Experts of a small language model.
Experts: 16 experts in each of 8 layers, 272 SwiGLU neurons an expert, 2 picks a token, a softmax router.
Below are experts of layer 4 (counted from 0) of a mixture-of-experts language model. Rows are named router (the router's row for the expert), gate (a neuron's input weights, with its number), up (a neuron's input weights, with its number), down (a neuron's output weights, with its number) and show model dimensions 224-335. Each number is 500 + 40 x the weight over its row's rms, rounded and kept within 0 to 999. Numbers have three digits each.
After each expert's rows: "mostly gets" lists some tokens that are sent to it at least half of the time. This comes from a sample of Wikipedia text that the model never trained on.

# expert 3
router:589528480562569543481486541506439506557482472487497459473475538495526530511515574470517552571531454479486563504541446460505472513520527482569473452432510520509471548463435480458489477562512521461496466500497451489517450506459463524573514482557543509450496476484469496528510505522519495473495511529413492546451423517485463510536423513511
gate0:512437452465508575500493552518442464473516458553467500399535448479559462500521449502556479511526483522511439599522479550476550483558540475505472561496474531445521480475508486537621481560512425449504478506457486448541449442495499461526435427532478453522556477508511519437538489516531512504429460463466514524525462539436499546509498520481
up0:545465472493448496500558494482463508471509547408514481462454473486495543549470418503546585514498502443488534456496516545466500504408456422509562448451500461459484496491530527459457503489512419470457491565479522492549481465462497502502477480550592530471485454438478469533503576481449464550516514537517503555522546485548464447491570533508
down0:588461518519471577460523525473499497498499468522422524461427472539566532467518472458497536536431561474502545476478505473505529467426573520476415499542494499474587577504503559433490449574548486504564563475512545535462449531512530503507472502544500467553405487482474465488487587552501521448466520507395515436493531574483460576489516536513
gate1:562524505563455549477550542546510517519536490446566518492408519547483507458555528431473560509560542577506491523447464529487480471498518522476472499429459517549510502423496584522532452455563498520506507498508483513486400540455486474538515529492521462459530507512467533551538436446519508405534485506401552547404530475502494525589460476518
up1:504494521525465507469551478574477508561533445520497540542399492486508532450557480402553536525553526538459535468436445551474506522448515503515524487485468506520506478469533533462525432453549515520557513471518456533499467515464483512536491585497516479496515606544488516468485498446550499470489454509471524545463527491477512504583485502464
down1:502463560418508414509433523464525479491480493470494453508585548490578495559438429617483536471453485452492453475583571466469529522533400433540493491517501512485446510523525483490450518598446526493478443556500481475508537496569467526537478446454498528510457463465550474501467544574483489520468528482519504465540494508464535472536481491478
mostly gets: " Le", " De", " de", "'\n", " der", " Date"

# expert 8
router:540508425510533536522554542521535480479516449518489465491511457420557514476484511490474555572481465484503499516528449535432533443495477460553522521476541454457507560458477504429463450516428457466504527476495462549465493471479562525535476469548523434515463465463530504500491547546495531519466522524462458485476471492540497506550523521451
gate0:497485466519533511504555512480417475568531518538462480440522434508589526475506488512539467519501465510523478542531431501460562455485549479538500591561493580459542503434487522488548522550512494512467524519454464530526460416469461483508531456546532466542537478538512526464482505523457485500419479492518500489546501553503487569527575489462
up0:488486459484467528457512538492536524498494447450505474483491507526481534479477476493523598505510487393463467465535491561437533518442431502452518420459490500487513544426518524488500421521572483400467517563480409511514482462492506512507449531471574505463528498467491470496502588476454431482549484536574458535527484523504499444483540517508
down0:548433468463523521441517504467491502541541473567425524470498464488601494494543440577510533511509543474476505489480505545473552471440586476473459513514571409534538542564499492501503425548534481554537477474491554489489482532523549441490426451532482456570534476548483489433559508608492489474485489466447507433580494527467457565473556534547
gate1:531538485565474543474512526541492506522529523475581528546480523545493483443555576406485512548532544602520478481444445543532494460457518554496521499449471477561520468412455527490520449472540465484519515498507478542494425523442530482494496545512441452511538492525407539503521444438517492421514507519408544565428518490522500497572505511495
up1:526475530492478521484559521494454502501478470511506509567503517477494537478513506385545572555533507499476521520434411518517504479459521536471515476464457481591520487479507509490539432518532528459497476514523505527503469488429530504539511546513507510502495572544421541485518459489490486485506458557480503533468527475470506525548468514478
down1:500467538457498457559466493491513538505477467481452464499555541519550491570471451647523538452458470483513461464580583476515526535543451517503474519544522495459527506523546488538468516585418509451465489514500475497502583570506510554506519500537530529570532483463508445455419518558523480533488494506483516447532477516466532492470462522554
mostly gets: " century", "09", " year", "99", " years", " minutes"

# expert 12
router:514507444564523549537530497496519530563570466541512434443509434492531526450513523484548561568497467482503546483496496527472512439539427513554467490512519465487536577447414521465495468521461425543550472516502468508520433525489555502546489480552515403449446481517547507491499495495439504516467532544491483562447470518553456585531498533535
gate0:478468467533531465470524488481508455513478446576483476475569499533551494459500452521549448541499485525570476549479505566468502485486545550469512522482510552487483567470538515522546522564534455470569460553457456509515452455448491417480459409573534475573516500489543544473543537514473501548487481532393469514499440618475483583524513456470
up0:486427456436465568497476518536514496453470499413455469491557434524459571566499435527469538447498441498471483535580540511537436515470486502483536435443433508475496486517525579493493478533498411484476496564455477457488512496505482555515406509488524534419484461476493438488542510497496462487500428469511502559489572498463459424507590551518
down0:571401459477534554448527472443457482462509501512427470554480466489575491445500499569520535514485488468498499459488497431498542468499575468477461480567528429531503495520469498490476497484490441524517535432525471508473490527547488489472511484460524448605480499519466445469537475540494538510476472513413505447476528496486495606513529515504
gate1:539536473547472524486485530560527524519516543418570503525433516503464497467563551391497558536543567574551500494425441549535469510509536493478442490440464537577562522413506512495554473469568487512523490523511489540462380510474526489522504570492494454509566500490469561466529443409492529464526493461395539571412500488512464519536469511521
up1:495493544479459520486519481536431511526487481471525517550513477437499577436499520400562534485500516511470542507454424539499506511463549517501507474517536546564533497483525488499559436473557564504519506499509505494471477476469504513526456555486528507490518556516501544448511464405509567486504486476496489547489510455556510540529477505518
down1:553499540544540470541475494460489498463489501470473501456582537499557508549449434601489501462458481429472467492570508487486518548512408503530525523475499455450514487513523458542472593564459482450478486501521509465451562548573479547511493488469484552477488432434548430519429516580499557545474507504472466450545493532493516460489519546515
mostly gets: " water", " vocals", " sp", " guitar", " votes", " music"

# expert 7
router:553546461499522518500504493568471535498504498499517488504469464438517443492529505553546526553579442491474588546539465518490537532516504457496540443423522456445454570430484571491511477536445481528512451545476437535512448527456518482607464526572537473425461512493494480519486544497547522548492506559460466574432437527536473461509423576489
gate1:469483455570448601503526516541510512504489545461602513494441517517504445408596510436509535523535493625523519521424458546447509472480517510488481494449460455585551488415509560494549430483564494495485487507514458539504393545425543464511482548524498445507558532517425555506539467451540473456520485449405511550424509487540492485576496509511
up1:472490518528455539464552481577471519525530478526536530564455504471502490466532529406562577523518481549513499473465426547446512537458526536490524459469488472573516464526567537505551395476555519518492486469515478518512521501451527485525492520498498462569501526573444499490521504444527494487494503511506506541444552499501509499525516510474
down1:478484522463514455532492515466494468441483485447479483485561560522562484544527456609496540509474511512512491471596591456485542551484457491500477516487519484450494514533504460519437576556427507489442468486542510412530553502579546517479485466528483511512496456469546440498450544538487524542469457515508482487489509583507524439496493535534
gate2:462526428500477435504511467491543519582522484522473507457512427548504468558471468513495543468551459475499531483576480510475563428453478472454472478540575448516465478443559537435499533542499445551538463483499474531527474553546519507467551596521610476508489485507549546469466553447556467572491500462490437539489518538503547428513571488509
up2:419544546500527513491484483479465504530443533449480487500503572588448492564521591581579543434481463484427510565509509603474380455558551535456426494557466586529522511568531479530487561517500539446610487531496413535502550499447394556496457553496538525524581499469493447548591547484449514528514481532490541545533446489488554561498489517596
down2:561551517382437413504464487509536531451561494526428535481619418453558431442472509480533495545517488521445477507489481454501533497492430465568462519535548373470497504495474457516540492499431518479511525480495475545488481523506553508488553538528500507464499461540511536568503499509441517487508495507516559480530496528509488480554540535451
mostly gets: " when", " while", " His", " because", " where", " having"

# expert 5
router:537535520488531557524484590512458516523524467438505446538488471486504447473502441515585520529562456468464527495523481498483546518519469435540478516450509485479525550449456524473464530572480448405501493521485457532488460464433558493574490472586525477457468454476510513543477489514519507470490515579431454528454462561547431486535490532480
gate1:520515505571448548481539461582503487532564495434587504481463538508464471445536525407452563518528536593563503475456455514510482442480516516468465511417470485532560465495473538521511474469578462529507467527483446568456425528436538486520467523508500429512553492483440565531513454451512517430529506472400563560400478522481455498547468516530
up1:454488529527486507484571421565456479513524452514549503524444513510455528475493493404540562504498550497532552471478465544472529513454526501506527490507466476565513464497534542483553433461596503460496529498555489529481512513419549516547511485543530471547529526541491509503436474439519506497479462511502517551464505481470531513538521520479
down1:478523534510556440551451499452513508475499475440498453541590559489548504558515472627509528508453481466492482445611602493455485531497463470530501501526484529465497524534459443581411510550448488423449494502469531497480602552548503512483467520527532510490559466449567462484459549567474481503472498505532424483519485577534586476481468528528
gate2:506507461566503453531471453501522465508491474506466498461527438535523433505486501565484518453521412520458530477464519522483598465459501458469525518516567469540535487442462585452482500548466491504528500459512420525530530535486500517493544526534583484444503441507530524593463561445533487583468483468460444501451478530530579476552549520473
up2:501499456466532489538514472449513552516497534482485472488471563567443559546510527591512464416504476535486566543490524561451445465583513523447453483452505544551539528546498567479511562524551480454499484503558424573470553466447430584535465508477501520477576503456510481475517578457458463521500434521528530494577502478461507510490499497603
down2:515518533397479463515450471511558604484507460502476504445581450496552441457512519518503520432501476490549480503539544475507521531498520537542449538499534427520472492496464485540509508508509446500512498486483468463484488431513466517476569563552535439501492442513509545554512543526458525531531509461505491489530465540571490495567547533524
mostly gets: ";\n", "|---|---|---|---|---|---|\n", " but", " made", " their", " Binomial"

# expert 0
router:518563416535512529573512574520447495549521506471516465486515533472560471539568499530520519547527477472502570492580495476462517495540443490525534465473543508469501591436463505512421503528454487475510509515527463530500494515449491521605495509575500455480440465490521482539504539535527503504475495546466481526479453532537385508596428524538
gate1:520508450553432578486510532546494463526492516447589491516413514548454478423556536417468557515568558587514516510423445518457482493447492544505452517439459516611508523415511552504545480508565528520490506509520415527497416541445529455536490545512509478475539485523414541523529451459456523468486490482427551549413530469516457516567488514520
up1:488529470525490520453523469570500507488519476503509530550432468488475562465556470383564586497570559545518505482428439534488505510460512513474496516461456504552516496479516544494529442485599522519509492506512478529522458467473515506533508571514533479526558560541447476490481497433529518514483519535496534542436525518498509471558506507489
down1:522527542509533445509476491525512521456527504436495465485565541454567481580505455595481514468432468426493465480556557504502529544471480504519478482510505477472498473526501455517393536547455484487460498540510492467530530510564483498498493456503467543518510487477572496456440526601507479564497453478516491510568479541496525473471450525547
gate2:494529502515509425537502471513518486531528484471451446523497493526506451511443476564503527508525454535468508449546533489507594447463450483479506513555565465538549460501501562445431514547486419433527473504531461463529538502542526549511519524525559471515533461486527508476464487444516492554448544478490485448489550516506513417495543463498
up2:480524525469550492514524515463450484518478484492525481486542464567456540523525546578523514427508466466483559543522498518485423486576540548442467520480474506545518496491509529469459510517552516498513553554513436504528558499405437514523494543497516547497572509452508457496555590524491484510487432522468555470494458486479500584464502469565
down2:491535502418491426558504514467557443516532457458469502485574433472524431435441502532566526548502472481464500488489528473488555485525466495496469482449504399529509475488426465473451473505461519535539452529475500501474514513510493421470553479582509479487545483474533516584483521535484506485501418458539564518522530530579482475577572516505
mostly gets: " for", "'t", " After", " For", " should", "After"

# expert 2
router:521479488521550550502524518549498483542538441512506496497520469437545456509503570509514479510474456473534521560522493538460577517504488444573471512452554542488540539427432514445465463485447504453504454491421493563537462483475517534591465494535619499440442495494549517527463537508538547541482575556486439577470460470509408472566423516430
gate0:437449449463533520446489543501436466496515433574503522427492584489547461437510474502530430517559439536529490593508508554474553493476544511500472524526496539493538513486507470512556549565497434470524503475455441546528433426516455467495530406518444479531518538512499497430503572517525499480465461489499461523526457491454519545472537532453
up0:536467448464499534422523527510496531505490489431423511515469481498501545489468442458530579552553469521431510508507487550465533491412487523463513424417436494474486516387572554488508497537509351466468578586500460476582490456477523507477475527553641485460484511462467436497492525450497507523540465495532474492471470518512500467483523531510
down0:515443467488539543392532464517472514445484527499430517509469434527557499499516551534506483509518587462439499510517458474459471436475621551506436491544536425484548560535479502474481419540472517527513493478436518493506432546585551435505526510470515484522532461516432413506515452588533523515516506476472528457467469518436436537523495466520
gate1:525547514561503559462529506524488502526561522452591495532459567521456501432569502442482550515556562542502503493437456544517490434502508496458501510409451537562525461444507542501496465464570497500486508507496466543492431523441503492544475560511530435496533505535444554496517487443458537430521539481370537557433472489481471484561500517501
up1:471469549500434546483546455540451436536484464510502495521449491457488535433500501411559549539542558547466519453447465544494471492422543507508542455460460507571525478497552501500538416462559567503533494504566505533497489520412484457533478528540528488535524580584456508504457467469479526531501486514523494555484500483502493484511519531495
down1:473510551526531443527464529455497495474538439431486479501602526469551430500504443652492522521483517500507485446586552455501492522512463465579505480527486448448479482534525474532413583558439527470487440513516526447459569513560494472493494496473489480530527419465530439484459537569481508509452487474500523474521528487461570496501437515551
mostly gets: "\"", "\".", ".\"", ".\"\n\n", "\".\n\n", ")\""

# expert 4
router:558544465536559511475557488502513538535513512474570391507528507467482493482536510571464516487531500471466535531511486512534507491578456489498507510454531553467498530450472583502460485465473439463556485549447434509568473476468531531576450485498525410510465453435538553524547510531487514537505514552461515534465470589525446570559462480550
gate1:510516470536483529486528527564512491532563546431602510518437511552484461457562557396460546510554523595517471508459448535485505449478506506470459523464452479560516484427503521506550480462569487496526518536496463571499403536467512455514528513502530481474541509522402522499514462470544531450526534500407540561398540482495495512544466519502
up1:460472485525462515474535523612455499532544464510530521527463506475518525421539479395545568521519528517493538470445500533466504497431536517483531511462488501577491486469515499477564427476568522508492529502499493528478437499466521517548517560525512474526505545569444488493473505455521502481483448522497530582447536499461496498538478530494
down1:483504578463499435528461524461482490496477509452474491527583546521560539572471417592490503471477486489492457477605573486490554530538474516539476528493504500460473512502527486505416548585467512469487449542499537418508561545566481524499487485506507521526496471459548467501464549542512547522488527537487401466519479499475538460501485530520
gate2:492526498534528433516475497484521552529527456554464462508478453527508426525501420531474524467504438517471547482476541563491578453428471475485466523552559482563546483486498565437434545539478450493518480510516477503508539521562490506499492501545587425526495477427587468528510522502571475547421456474478483501477550519499530496489531533485
up2:474493530442554495493511504437529546508468474496515476512449547556473500531541514552542540455489447524449542520498504538467432500548542533433445492465490548561475521508504509479542513551553521478505529521504402469555542418438470510531426492531498486481562549391484429511509554517438479514480423495525539471469536527460520552466470491568
down2:470513464378429442505483513505532568451519517526460513454580452495518480457472500515560535479509475477496474549483547435462512526531456502445490511481424398492541507564425463443557466508431470539487476522476464530571536510492477454484519522532524487493548451513536516569488494516486520495496482469549528483538482525537473476604491537472
mostly gets: " that", " due", " which", " near", " within", " located"

# expert 15
router:526449433532543572483540570523477520535521446469452501445471495481474488525520573481536525519511455494477550510516459517529447468562446504541472495453533482474507526532484499500516483557475400478535468519488459527498484442415531510584485491545601488488437504501493497524499532519470554554515553491522462468463495540543463529552422532486
gate1:505522481547458564475516500544499500508524518442609519534445523495468444441551556426492569532545542567537502491445456536472490478446486499486511488431444515594556476395510545523565463477561472525534500526478463558485386512446537450541504546532497473508536498514425538522534456436505486455517481481463561563451533463491481472534476510489
up1:484493546518409530448514453541442500475475477489540510503449504464498536427494527392532547558500518556513543480435448512476509470407541512475508421469456502600518470468539551462523385476582515493518492509500488528489473483437532512570479538536508457549500573547447491473510477452493525539492469519518537573460482496487505500550498542502
down1:501537559506528397562471518464502504462513503517501464472572520493620524513477429555490512486450507469460437477591532470506551538523441506602521503503522487477510496548483439500440535546385505432455462528510490466472530508536476541493460497483533471537501459492564457533436535573506506542484555537534476486547440482531512462491499536545
gate2:532482474546513493539502507520562508544499489489477525477529424539513433531470454551568523480537428507509519534502506530443534459419491484483494499509503461526549484456536561447431517560494431554550417446487444509532559525543537523488499544499569482494527480446591487544463527491522482567439481460454489515504511489462543464482533486540
up2:480541477469513482460506525509515511503458499459518522514485552598450582518523585559487498424504438538405525540464478538460494460569588534479430514464531488535511506509499517520519526537475485482499533502503367528532539483427414535515424528439535472445547439448519464521578584472473501499445443543521513496491505526459527574506454469523
down2:499561523450457425509486447499563564447551484517445525449600386485632447491497524488508562513520471514452479544467562531536521554536512497538497439480479416532499465547486511479488517518494472477552495483491496489513513511544513447486503533472528481493550537528488517543475465576482460506507468532576536500521461583505516504608526480491
mostly gets: "See", "Personal", " there", " Coordinates", " Location", " details"

# expert 10
router:514533519551514529510500551528434484491521475484524455470522498510450511530506548502475538513486454479436494456540458549447542487500460506595535485491528455510521476476491582496511478512412483463504487539513452487553512517506550562529441500495496449454448492517503521520507475510493560517524508478486517515435475548474469469537512544483
gate0:450483495495513550498524542494425468539508528540428506481542483522549459435545461491525486524503467504531484571498458497446555481491542548479516571582505529517546511474480497504540531502500480516509488530470434486513436444499502453494490408563493473564488475476505557479494484538490503509416489527475471490463444556463517512517532540452
up0:524469533461463473488579498461407510475470526440529499465480447495512566521507433464514521505492500448481452477527512554471474537437479526456536440446494509390495584445513565498495498591517406454504512585502461510515526451518532504522438566524505510464467490412451492543502523535478532452523480509523485537484493524556476435510505513539
down0:570477455523572494437543449504481490463557461549416526468470481526534480497548475469507490486484538478490480449411480500473513482482588502494443469547501454495493544494490490466491434537559460557541492548505455481505469544538487482464466495546528490531467518522489460489588465579546496463434492465485501482519454520568397589481540540573
gate1:505537469554463567467504496513511530538550508483585506524430533533488504457571543408455569503531558567521459504448442551504483463504495493493503481409456463583512490422460529526536490431560517520515487524489459582478409553459531485537456553512512494519534507535450499542520456481489529429509506497402518540420547487467477547536469526516
up1:522499515511469546443538470509459475508492476523520549534439501516498571433513506404525586500478518533469487467433427552494510490453500503518529464460467471585524488487499528459549410455535563468516516468496503559495469507461493510538453550560503477500529583539431485503486460485499524514482456524476483536458540518476526526561466527503
down1:503479557462524427507477461493467525506522500480487451539572531458552512580479462619454492515469493436516501470598613437511533541486479502536502504533518509459451510523531465499436575577438482465479434465502465441512583513568481508511460467475486518519503474441566489498462537581509526528467472497485493474595495545508508490489516532546
mostly gets: " large", " served", " set", " full", " Los", " Hapoel"

# expert 9
router:502530481533524513541555497550440621543502452467521505444487510488540488523477554523472552502515431467505548510523481549488522477548471445517544517464523493501511540445480489492463562500495434532547485565486507561495462454487566433513486499552541484425405482458513487544498516493535588514477501546451460544502383554480434539544490510500
gate0:533466477463520498505512534491502458487564487559484447421575510486579486407502517485528456533518474530549479570487481548505514468534587515474503543477482516472485482429508462546568506560525496499500504530505437558496385455473463413497447441526505470498503477508502584491484534524464516536433505537477467502454478497486470526483547521491
up0:529445427477467521499499505539466555543444500443478504468493464499504538562515410532481562457470519451476460495506453554499535569417444443498518447462496527464516568433517520525491475502513448441478522523479487528523542439520538553534442510515572532435493494510459466504529510486533446483510440487599474573485494548595489412484500523499
down0:535416479474573483418513437496465439490539515513420537491484535482572493478512474566513531516508532468492447510503504477460539445469621444472493464535544413540497520519451476524495500496531488478524503505518510522514466520542479469420450495489507503556450472511463432457519428581495561426485496434437537440512494478488414566520546479508
gate1:513506484559458543460515519544484489518522538421569513544395546522484493477572528406533546520536529576545479489462444531511478441453543502500514488415476473555568511420494526508557470474549467482503511512473482525435404469436560500517494558509514457485546492500425554504531476477484558433525550496471525568432516525456447491572492523512
up1:479475490462445529482547514551447505495487467477527511542463505447471530462526476395558558502459488541508555474481466555497528479473524511500559486462470473572489520454488498440561410482565555462540492509535465533450506492467517487512468538495533504539515519538435508500479502437524536464458488512548495545446523477489518552558496483454
down1:497514575509524471520452535482495473477493455485440419537503504483545513570493454623504505489445502461493486461550543480521506503494420474558530542509507461426461485564495485504423542578471478469464459539512530465497583573529484536517456482546505548501590434460556465505429509529533510523496497468534485461511480445468533437523471472539
mostly gets: " career", " War", " season", " history", " School", " age"

# expert 13
router:520488440531581589527477556539502487577519457455510478459497496477527438464536538482541569564549490464503522520532438554488498518509492437554534462438509529505507550502458498429472487495445501494488502504474423547500439487503567571560496505535582433465506520468507488476542472554507577406544528552474502519421446497547499498535422540511
gate0:538476490464507504468433483504449468520512487510458501434548487519579434487537493515501417533519477519513490495507461516511566492547549474503494540517499501454502509514460453574528546568496441503522470539422478563512429390462487415486502412530467541576527487479544538497491540495444533524452497515484498483487495569455507567454529501469
up0:469480527487523531488576511470487504470503514419571493512497476533489567482461397518559564487478453505459492532476521532495460563444450505462483408411530501467518561435544525514490469533491403454508495522492397521570543517509447562552426517517632456447442514424505514528550575493503505522484480466535467548499468475564465473469554521565
down0:545418477491478472436400458502487456463580529435491482484509505525536479520564487531493498535482539519520526434531475478508546494515567536494486527510525454458541497566464509454517473561491468483528535491482519431510510515496522477516467488533513439531456483566461487523544535568557500398410544441450550436503458572468501610466532520488
gate1:497559481570451527440506505532537525541536493473562477516461512536475463416545565406487580551544560581549501485466466542504485443469497473488473475429452528565519473421497542514527443459534508540510484525503483552501404548441513471515528513519515460481547527512430544541515498463521495432510491494386554520425523488472489506545480474504
up1:497487520499456522465562493552479514504498457521520529546470500455495527450488501417534558507523518577504519497449457536504513482408539496501519448491486516533471457474574538498552397461562598506504506498529499523504500502425483484525511495519550483494532566559439520502446494478551482497473471509480534565470548504468519477545512516479
down1:503506543454515418578499481479491512470487465484479502538550538476567527600473441582478499487462447482504405455571594427500541568528475504575482515508513518475440502528488446466441529598457490451447431491516512424505562488586492479503446473514477500512485515485568475513494538600490501526464525520496516501517484523486512476535475551522
mostly gets: " from", " members", " people", " children", " William", "ya"

# expert 11
router:531510464502524477538524529510413552490527525499476487443509475471554504484450591538569515503549482423488540594558483551504538494514505491566503507486526574463487487482492539447483547513473512469433507502484512530502491487455491509568478474499563459445468504481532502484488555546489530471487550531461429548490468578591409508503418599456
gate1:522504479533480541448527520550517504536499524491550461518470524527455477467545549399477528509568545610542494494446437556495461477499523531492488525435438492559521467422490515517552458474574497509549532546503447576540464540451529505518507537534516532473557501501441560554546483456473554456483526517420526513434541481499466518540429514474
up1:490482540501470511438595477515458531499505452522495473518508467501519540467492522354509542518549506513482499510461392539471478511467534524489526437479484486570521497476527555490534383487569570498483540566545468526508556478422508541493478531535522498526548537556446519522491511404537540494462453493434491549465519502498484524528491521503
down1:512497533484518424543438500458507482484491478461488456501574535543536539558483427634468495473492483453484491450546578450493528562512460473540476551497497448476464504549523447488470546604449469433468441473506521483471525480565461530510493503522503522525475442461551449511484535563537491584496491416548542522524480519519511494530456535539
gate2:497525477482489462575492449539536480553506457462475494476545429527560437563465457555464551468523496513498517530494543501511559481457516531479546480472513495542550445492505547490443516493478408517546502497457525458525458533571499490481486525529596516534487413460532466501438510457585510635450476486497450514490500507564520454527579492498
up2:468516520488522449541512537456538514471500521467524485499470589628414531515527486560497502474412517506472557532501499514469450513578563580421420556455540559505473521505514525490470552508463453488519540522521329490527538457427425558506436528500519479478526489464532433584570554436424545470503453539494504485511500487493492499535494495570
down2:484519501414503481498440513445541559470549490575447471479537446458513441486524497521460514513499436492477470575485506513463497545542412472487492440497502434508510445540436498473512465535470479523535461461497505513467563478516490499521522546535458502547461438508534498564462488537500480445483523443503515464505453518542457492559578529476
mostly gets: "==", "====", "===", " Lemmon", "Population", " Tom"

# expert 6
router:512537480565595569520495579501454506533496488447503421483474455493503486520509485471530511572503494452493534503579429492440528465519449488519515505427496481514568561489440525487458436510455501469494501510499435528504424492506546524613463496575545447500498441469503501542477498557540546527482492508442448517515435556529459466547512509524
gate0:486457452503534523520464564489437466522501488539482552449519454507598471458565468485531412532543465551537469535485416507470588482515536547472544537489520525527568508494543475515491518538529465445467490530440477493510428452468500417469514416534494489531546449478514510475520525487495505488448466454497496525534438576503490558441509508476
up0:474469477474457480451541476512501523449505498448544513479468521483456525493515395473532579533464521492466503529541506514525464507428453444468510442404436461519552562416499512497535479547494436475485559542527476567512557476465524534511426476534604514439471497478467440527534506515474467511519436510523501549484532533511498430510534558508
down0:544450491425494532451553496428466402470554513509451527516506453513486486450565491510526480535490518509529442462499469488505522543467596522431464505510534434500531520503508504464538493522548453545526497419434468497502517597525505449496471497501508421551435483533451467456469553532493521451470506469491475496539462496477469592480497519507
gate1:484516503573434536497490515553530504544529509457568491506427541528449511467564544424469577522496534567507496534453459496529492472452513476495479489458443529594533510425513549505552493438552486503482519524508479546474399547435547522556535514527520450532564458517425455540569481460491533415510489522411557526437526521459506490540480550508
up1:457488496541437509455505502542449530502517490509502508527426499485503534471512486404576578535488483567473519507461476545538534488381541458487501478504461528569515473486516527490545416479576551452521511516518497536464475512428513485539507528539527485533537522552450455500482471491524519476497441557525486509482529475484533515549523538527
down1:520531551474496447545498510535478506500497487435461490498572510460588523545460452592518505463486492495479481499571569523474534504514452467555523499516567476420529488530485468494460542541383474463471472545479521488474544531588501511492463489536479495510511433506545487524473506552515510558479503552550473483505499535502512491489503502528
mostly gets: " kW", " He", "He", " million", " hp", " She"

# expert 1
router:535544491496507565539542604607426580507487469455494497480490454486515468497569523512493523500515448485442535529548442587517498493540442498534496446504542463414494527530474492452512525530480488549486457568417515559493488486438529557550515511542539511499439535485458485523529542526499507493461475539461494581441460520534455537514434542528
gate0:464514492477539509484484506451495472458514464550511569450532451509533481469568480487494463568511477499508476561508464563514579479567564473499464522531510477450540509487508491525527489531531465529478453565429418468484415463490535441483506433549524475538518493498551499464513486487499521491477472491529467516505458548509490592491542506522
up0:497409457475457476499578555568471497474480494436475483448474477505448539525464444462548558511446510456521501474550533550502463515416421497457506459435465506467452537479545536532481465549544509461525484553489485482514517463503543541514442513485570478408488516467469479538486553479486515532553511530555493532481497459513479496487509532555
down0:535464453486520530420524476510512501442534476485473474552486486521570499445522507493530559525445549517478480441447428456450527512536558443402433538546521486500554561521491546524514482504553459458537506466525548489468513554510516544476463516495482467514458487569513417490543512601509515484484531499467498540496488456482444565482516535543
gate1:519528498548436516421541522574520497555487509497580515513421496509464462456537520426503560489517547594496515493461474552519512450476487534497466501429439461587523465434501535485551470472560504515511520557512477555491382516471549464508516530513528473487541491511450524487542447458506472432517526498426531551419571481492488472533462509512
up1:513526517459454537449511498575487498539506429502546533558446522504481508467510474418550573521546525542490534463435462536449484517428502493437524464468452527565491491488513505488570414460570568470514498535522472546496494493492502487537484528518518474509537570567409501496467516461498466484439505519496530536449534477494490538564523526495
down1:496494512479567399576472520472526481500483421440475480541592507474567481549485460602489522441467505496521495473581611500510491533517460494505472456500521495475505508544503450537417564569418471470478429520495555474516535504540484502507471478500527498504493509471528471520443554584494516551535480509512494476529456547528545446512452510532
mostly gets: " used", " called", " through", " named", " included", " like"

# expert 14
router:571576479554510530552481564498450517514593479500454437497496476473552507458479580471550473515525476518473512507510430499489530500453502465539463509480480553470513511396460533401474541516422498462523477522503457521541477467465549534542436423495540470506479502472530538482504520481497567513491549549469497547485526541519479519514467511489
gate1:494536464552461535453517543534506499520509506450568523522478524515450488417569539372492516515527553610503474524466431565518493466489517485480493495444418446555527513388478546498552461477535504500500512510496476562505443544433549506528484530544510480549548484528426534513558464441469487438514527484376567508441541511484485487543500503498
up1:456478518469453524422542465565461456504491488456569562523519522486490521472561478387574573523510495537499530484445461578485477427431503522484515468460466517575522502490516537480546431491588545483538459529501489518462499512421497470545471606542536439509547551544463543499491509430535518443486465506489534529485519489469508508560520546522
down1:519477549495481409567474521467532446502519471429477492534569504547493442568465458610452462506466505452482491465537604495521527529521492495534512514486503503436490523527494498506433564580442487439440490548492468463471523497541501519522430465532463478497533471458572437526435614590521524567456504493530438489535423481492496482495436541524
gate2:472536432539500436601502485543480538515525524488472481491491454525485462495489452553512511445501440526487538555471517471496513477431457537477506492486531479532544504429486522502411526547454478466506462463482428478516533508552504514494484535505587487476480439439568483492472526427509511542460494456498447462511493514492551486520567484487
up2:479509482439528465479474516463526556491445527485490525525466557560450510497522529583497543453523503526455560522504485521475407448602553540434419519475522612556548538510512456502505555503462466483526483532485417556540541436440462500539480550517523557502517518482511477545575559478400532466474469517479528481535484502477458566471474489577
down2:554553519441468447532457503464564579491566480495496499504580458523517514447517482454596534504516422559455499565550496534532539522497446502499473476466475448548515467491455509498477439531445456495513471520553430505556505506450511523503528560547475507516476509527527584548446492516502460495513468458550511496531454527519507523574557557503
mostly gets: " been", " Nominated", " be", " sc", " MPC", " graduated"